config.yaml
n_layer: 14
d_model: 384
n_experts: 32
experts_per_token: 2
d_expert: 96
d_shared_expert: 256
activation: "relu"
moe_layers: [1, 2, 3, 4, 5, 6, 7, 8, 9, 10, 11, 12, 13]
n_empty_slots: 4
router_score: "sigmoid"
normalize_top_k: true
routed_scale: 1.0
balance_loss: 0.0159
balance_bias: false
shared_expert_gate: true
init_std_router: 0.0255
lr_router: 0.00252
n_head: 12
n_kv_head: 12
head_dim: 32
vocab_size: 22914
norm: "rmsnorm"
norm_place: "pre"
norm_eps: 1e-05
positions: "rope"
rope_base: 78100.0
rope_fraction: 1.0
qk_norm: false
attn_scale: 0.177
tie_embeddings: true
parallel_block: false
init: "normal"
init_std_qkv: 0.0228
init_std_o: 0.0
init_std_up: 0.0228
init_std_down: 0.0
optimizer: "muon"
lr: 0.00164
lr_mult_down: 1.5
beta1: 0.95
lr_head: 0.00936
grad_clip: 1.0
warmup_steps: 200
schedule: "wsd"
decay_fraction: 0.744
decay_shape: "pow"
final_lr_fraction: 0.1
batch_tokens: 131072
seq_len: 1024
doc_mask: true
train_tokens: 389400000
steps: 2971
dataset: "wikipedia_en"
Below are experts of layer 9 (counted from 0) of a mixture-of-experts language model. Rows are named router (the router's row for the expert) and show model dimensions 0-127. Each number is 128 + 32 x the weight over its row's rms, rounded and kept within 0 to 255.
Before each expert's rows: "raises" lists some tokens whose logits its average output raises strongly, later layers aside. This comes from a sample of Wikipedia text that the model never trained on.

# expert 23
raises: "1", "2", "3", "4", "ress", "6"
router [110 128  84 112  96 117 163 105 105 116 127 117 153  61 140  75 133 156  88 152  60 102 149 112 156 137 124 125 159 104 104 172 158  70 128 142 105 116 131 173  97 100 105 129 145 123 134  88  99 118 113 128 151 168 156 127  81 101 121 114 174 114  93 127  91 170 157 107 149  69 101 142 178 170 114 120 176 116 155 147 179 113 107 134  93 165 116 175  45 103  70  73 128 138 146  79  96 111 131 142 103  97 133 113 123 131  81  87 155 113 144 132  84 183 148 127 178 103 177 108 101 146 137 110 118  73 108  59]

# expert 14
raises: " of", ",", " and", " in", " from", " to"
router [128 158 136 133 158 106  95  96 108 144 151  69 142  98 145 153 147 117 131 136 120 112 129  89 147  98  91 125 172 156  88 103 188 131  85 123  93 107  76 143 172 102 111 139  49 150 134 138  98 101 163 124 155 156 182 119 197  77 134  87 171  79  86 138 113 127 131 115 169 123 162 125 112 159 108 117 173  93 158 144 166 123  96 116 130 131 126 131  47  83 166 184 121 178 204 134 138 214 106 147 149 114 123 152  82 147 109 103 141 109 116 102 108 141 129 111 161 103  76 132 137 193 123 135  80 140 121  60]

# expert 31
raises: " ", "-", " season", ");\n", "–"
router [108 146  81 134  98 141 125 151 117 104 181 114 158 122 121 154 135 151  31 146 141 134 124 139 175 105 155 130 167 102 101 123 125 129 154 130 116 121  77 178 130 119  78 123  79 130  89 101 182 112  86 144 124 100 131  96  64  67 139 180 164  83  90  70 114 122 101 122 155  82 105 144 112  36 116 203 103 132 153 142 102 108  97 143 160 138 133 152 107 133 143 130 132 163 141  97 140 123 138 147 191 161 109 145 116  94 123 136 135 144 116  91 137 134 125 128 154 104  95 100 146 130 127 159 133  99  91  97]

# expert 18
raises: "9", "7", "6", "8", "5", "3"
router [114 127 100 101 163 140  86 164  88 101 157 107 175 107 131 167  96 136 139 153 115 118 101 117  90 100 189 124 196  92  67 119 185 117 170 136  71 149  68 153 159 126  74 138 107 148 147  63 147 113 200 135 105 126 143  97 181  66 162 139 152 119 124 163 102 122 103 105 112 129 154  76 122 105 132 138 169 147 155  96 130 166  98 115  89 118 134 146  96  68 142 122 170 183 143 134 125 161 127 101 111 127 143 139 142  71 112 130 105  88 126  98 133 150 110 114 111  98  96 178 164 178 105 139 109 110 138  97]

# expert 26
raises: ",", " and", "-G", "-B", "-S"
router [138 147 117  93 124 181 135 163  80  84 159 100 184 181 143 144 111 147  62 190 115 143 135  98 129 105 164 136 136 177  92 140 115 179  90 104 162  97  74 106 136 153 100 186  85 146 171 132 186 104  69 179 156 124 149 145 150 121 125 116 109  98  84 136  77 124 105 136 155 139 141 192 111 177 159 215 161  93 110 158 120 130  71 169  95  92  65 137 132 116 122 100 130 164 172  96  64  97 104 174 119 129 162 129  51 131 109 133 154 111 133 120  83 142 130 131 125 135 124 135 157 127 130 124  83 161  98  90]

# expert 15
raises: "iz", "ite", "at", "n"
router [120  73  53 112 128  68 126 150  87  81 177 135 165 107 185 150 129 178 121 177  94 134 122 172 162 167 172 175 113  55  63 132 150 133 147  87 141 144  95 169 158 118 105  85 154 209  69 124 121 139 171 164 114 134 136 121 106 148  84 160 121  76  95  94  77 123 141 115 208 155 135 180 141 129 106 123 142 124 141  75 101 132 107 110 103 143 156 148 103 114 137 116 118 127 152  85 110 134 151 123 123  96 167 177 129 189 105 125  74 138 134 155 109 153  72  61 118  93 102 167 121  98 142 137  95 128 122 126]

# expert 21
raises: ",", " for", " in", " of", " to", " at"
router [ 93 155  25 143 147  77 105  69 105 106 167 123 164 120 120  75  98 116 186  96  78 132 116 106 108 109 198 151 153 168 153 125 126 171 175  91  49 133 129 154  48 127 102 112  92 122 110 125 125  92 148 121 171 137 120 119 148 112 126 176 140 124 173 120 111 124  88 121 160 112 175 142 148 160 142 238 188 117 160 142  85  83 108 125 132 109  94 180  96 107 146 119 174 194 132 110 106 139 117 234  74 160 130  96 115 124 151 172 107 164 131 131 112 137 106 109 169  98 130 178 160 119 124  98 104 106 131 113]

# expert 24
raises: "red", "s", "age", "or", "aged", "ed"
router [139 179  85 144 152 139 121 163 129 165 169  90 132  89 160 121 180 152  75 154 109 147 109 114 133  98 166 105 108  99 111 143 111 155 110 125  84 112 138 160  73 115 132 147  86 136 120  79 116 106  90 166 195 147 183 105 124 153 165 120 181 106 180 135  88  81 124  89 174 124 160 114 211  89 104 106 135 112 164 101 138  88 109 102 153  71  83 181 142 141 139 164 120 165 215 115  97  99 150 124  97 104 117  88  91 103 145 125 126 131 151 152  95 172 103 144 187  98 159 148 124  84 102 123 144 161  92 105]

# expert 1
raises: " The", " In", " A", " They", " He", " There"
router [160 110 150  63 154 146 106  87  81  86 158  48 132  64 101  68 131 148 171 180  65 136 119 108 156 117 107 193 176  67  90 142  91 148 129 111  47 146 141 239 109  81 113 167  94 146 147 139 155 153 150 124 134 164 153 111 114  46 151  68 143  82 132 183  85  93 107 112 140 144  97 112 126 129 117 168 119  83 154 149 122 169 130 141 116  97 133 105 143 125  73 144 116 165 180 120 130  76 125 129 154 108 108 106 143 155  71 138  99 106 103 123 109 100  80  77 121 125 124 159 132 224 104 136 110 129 146 125]

# expert 8
raises: " ", " —", " T", " H"
router [ 90 136 141 121 109 104 119 115 114 103 147 113 171 108 191 145 137 156 107 218  76 139  46 108 144 138 150  87 154  84  90 124 117 159 142 100 124 148  96 120  85 100 156  98 145 180 143 137  85 144 134 164  89 125 162 140 131 108 102 182 170 138 166 121 109 116 106  76 143 134 119 119 127 178 127 171 193  98 191 114 120 178 114 184 129 104  89 132  95 105  80 130 124 161 133 150 116 118 133 136 147 145 117  70  82 147 106  69 144 108 136 125  48 116 124 100 135 126 139 131 123 125 107 128 156 171 132 150]

# expert 27
raises: ",", " and", " P", " S", " A", " H"
router [104  85  77 108 160 155 128 101  98  74 162 131 174 118 100  88 148 142 187 168 124 106 153 105 173  83 154 132 100  88  90 155 155 134 119 103 125 106 119 148 143 119 125 159 121 112  91  86 136 121 142 139 133 144 120 102 117 112 202 126 180 109 185 106 165 118  92 113 114 143 143 156  96 141  85 153 174  75 134 119 120  98 106 143 112  73 134 154 104 102 108 108 118 158 164  71 174 177 146 124 146 115 106 108 111 106 163  94 147 111  52 161 139 111 130  95 103  94  93 154 175 113 100  85 103 132 154 134]

# expert 12
raises: "ore", "ree", "rain", "ra", "r", ","
router [140 133  92  51 126 134 113 144 164 134 118 105 131 103  75  94 145 140 122 161  65 156 135 100 160  51 114 142 147 131 100 116 159 129 150 110  92  42 135 107 117  76 106 134  40 176 109 123 139 179 120  83 158 136 119 168  91 125 125 158 169 109  82 152 138 109  75  93 182 113 122 125 127 136  98 140 110 128 143 112 119 151  98 190 161  82 130 146  84  90 154 180 113 146 147 100 133  71 164  99 123  97 126  88 121 117 150  92 141 150  97 129  97 168 145  89  92 126 139 210 144  93 125 145 120  93 148 127]

# expert 4
raises: " other", " a", " the", " others", " its", " an"
router [122 124 152 120 110 163  96 169 119 131 132  56 159 150 134 183 145 156 132 113  64 142 124 100 114 134 156 136 169  86 127  98 146 171 110  81  77  96 142 173 162 125 124 111 140 179 109 102 100 162 160 138  86 156 141 115  95 128 140 123 185 112 120 121  87  50 163 124 133 111 228 170 126 136 162 125 161  98 156 109 158  60 123 138  46 113 116 150 112  77 140 125 113 159 116 173 108  86 117  86 123  92  85 128  96  67  95 169 159 153  95 124  82 185 121 158 122 140 123 161 150 140  81 154 100 146 152 108]

# expert 17
raises: "9", "0", "8", "1", ".", "7"
router [172 112 119  93 117 173 137 154  94  76 110 132 142 144 148 160 119 160 111 145 134 223 123  47 156 125 140  98 153 153 134 124 147 159 105  85 113 116  74 204 141 116  74 187 125 140 132 135 141 107 129  86 181 141 241 135 186 131 140  91 128  71  80 127 135 117 172 118 125 112 123 136 124 175 150 184 171  79 110 200 124 127 117 111 161  84 118  95 132  84 174 131 129 159 227  95 152 111  87 141 119  63 117  82  67 191 118 113 150 126 102 118 131 139  94 105 116 130 156 186 126  89  84 157 108 112 123 142]

# expert 10
raises: "-", "|", "===", "==", "   ", "The"
router [120 144 130 156 136  84 122 140  38 157 117 130 108  99 115 102 143 138  78 149 106 122 112  82 166 137 196 119 162 194 142 144 132 154 174 120 118  66 100 109 136  83  89 155 116 172  95 130  88 115 108 116 131 163 105 119 134  85 150 126 138 136 113  58 130  89  86  86 151 143 144 132 153  53 130 144 122 103 144 106 143  70 107 114 143  81 120 197 132 107 145 145 100 171 101 168 202  97  71 154 163  91 129 163 102  63 125 123 175 121 130 134  85 165 128 122  96 109 112 103 173 196  55 154  62 177 109 104]

# expert 28
raises: " in", " of", " on", " and", ",", " at"
router [130 148 107 179 152  73  97 175  84 133 141 106 114  95 113 164 131 141 108 146 124  75 130 100 137 101 121 177  49  46 147 111 142 151  83 147  75 125  92  82 117 156  69 145 162 180  91 138 120 110 185 133 161 151 152 120 136 142 144 129 188 151  80 134 110 145  68  94 169 125 167 114 110 128 173 140 138 102 127 207  62 112  90 147 138  89  81 174 176 143  81 121 164 153 144  91 146 210 130 115 106 116 156 132 120 166 120 139 185 162  93 162 102 204  97  90 221 118 147 116 140 203  83 143 107 132 112 110]

# expert 22
raises: " and", " as", " from", " at", " on", " with"
router [139 109 127  92 164 107 151 127  73 135 138 134 174 125 108  95 140 184 147 168 109 126 113 100 127  90 142  93  68 107 135 139 165 171 113  69  86 132 104 147 132 108  75 135  91 121 103 105 131 103 163 104 129 123 134 120 130 116 109 105 167 137 157 130 166 109  96  89 147 113 125  85 166 155 176 228 149 149 104 128 106 139 120 155  76  61 121 137  98  63 148 114 146 107 180 103 152 184 132 111  96 130  96 119 128  98 145 153 161 125  94 133  97 141 135 149 130  71 148 160 128 187 156 105 114 133 122  73]

# expert 5
raises: ",", ".", " by", " in", " on", " at"
router [161  92  95 122 117  96  79 115 106  61 158  95 138 131 129 151 153 176 148 163  93 180 153  61 129 104 163 144 130 181 131 117 116 163 164 121  81  98 126 160 125 132  85 192  81 132  85 154 159 152 151 152 223 115 178  96 109  75 119 130 135  80 138 112  96 149 131  88 163 133 135 122 123 170 132 163 134 116 137 117 147 128 101 142 125 114  42 150 140  95 154  92 141 175 155 103 132  99 108 150 118 126 171  83  84 106 114 110 131 178 121  98 115 109  56 153 131 107  71 147 183 156  85 139 133 106 123  91]

# expert 30
raises: "est", "ove", "at"
router [134 118 105 125 121 188 146 141  98  64 172  72 190  79 156  98 132 120  83 136 151 100 106  71 133 133 133  82 170 171  69 168 196  95 151 122  57 143 108 122 155 128 130 201 115 221 142  76 110 142 156  50 145 164  64 143  85 107  82  77 182 105  67 132 100 128 167  79 170 123 159 124 111  84 170 182 138 119 128  89 127 128 102  94 145  90  81 159 114 110 138 117 145 143  92 122 172  99 151 139 144  85 141 116  98 105 124 173 137 141  84 140 158 136 102  94 172 119 132 161 122 167  99 152 126 109 130 121]

# expert 2
raises: " the", " ", " a", " which", " and", " though"
router [109 126 106 120 143 104 134  91 120 106 171  93 145 121 133 112 159 131 116 168 123 160  64 116 121 114 184 106 184 121 148 132 209 174 193 110 108 132  73 220 113  81 138 110 162 196 157 113 103 144 174 123 139 159 165 118 139 156 102 142 185 140 159 120 121 161  68  83 203  54 187 107 125 145 180 175 152 124 158 102 117 133 117 152  71 123  53 168 129 110 141 134  75 125 111  95 127  80 150 167  92  98  99 136  91 125 120  96 168 105 162 118  82 116 129 124 118  63 130 136 124 122 119 125 125 152 132 112]

# expert 29
raises: "'", " born", " of", " who", " from", " involved"
router [119 139 108 107  75 116 101 138 107 112 166 114 116 115 154 135 167 146 120 145  64  91 128 138 173 139 196 107 118 176  79 123 141 100  88 113 118  91 128 165 112 102  89 151 116 131 126  70 116 145 104 156 191  76 110 147 151  87 177 105 156  46 121 148 107 125 113 126 108 144 172 149  85 114 147 198 155  68 127 109 125 122 115 111  84  89  87 148 146 125 107 102 175 173 140 109 129 133 144  82 138 117 128 120 102 138 173 133 171 182 134 107  89  72 103  68 166 128 119 149 142 199 113 109 122 136 121 143]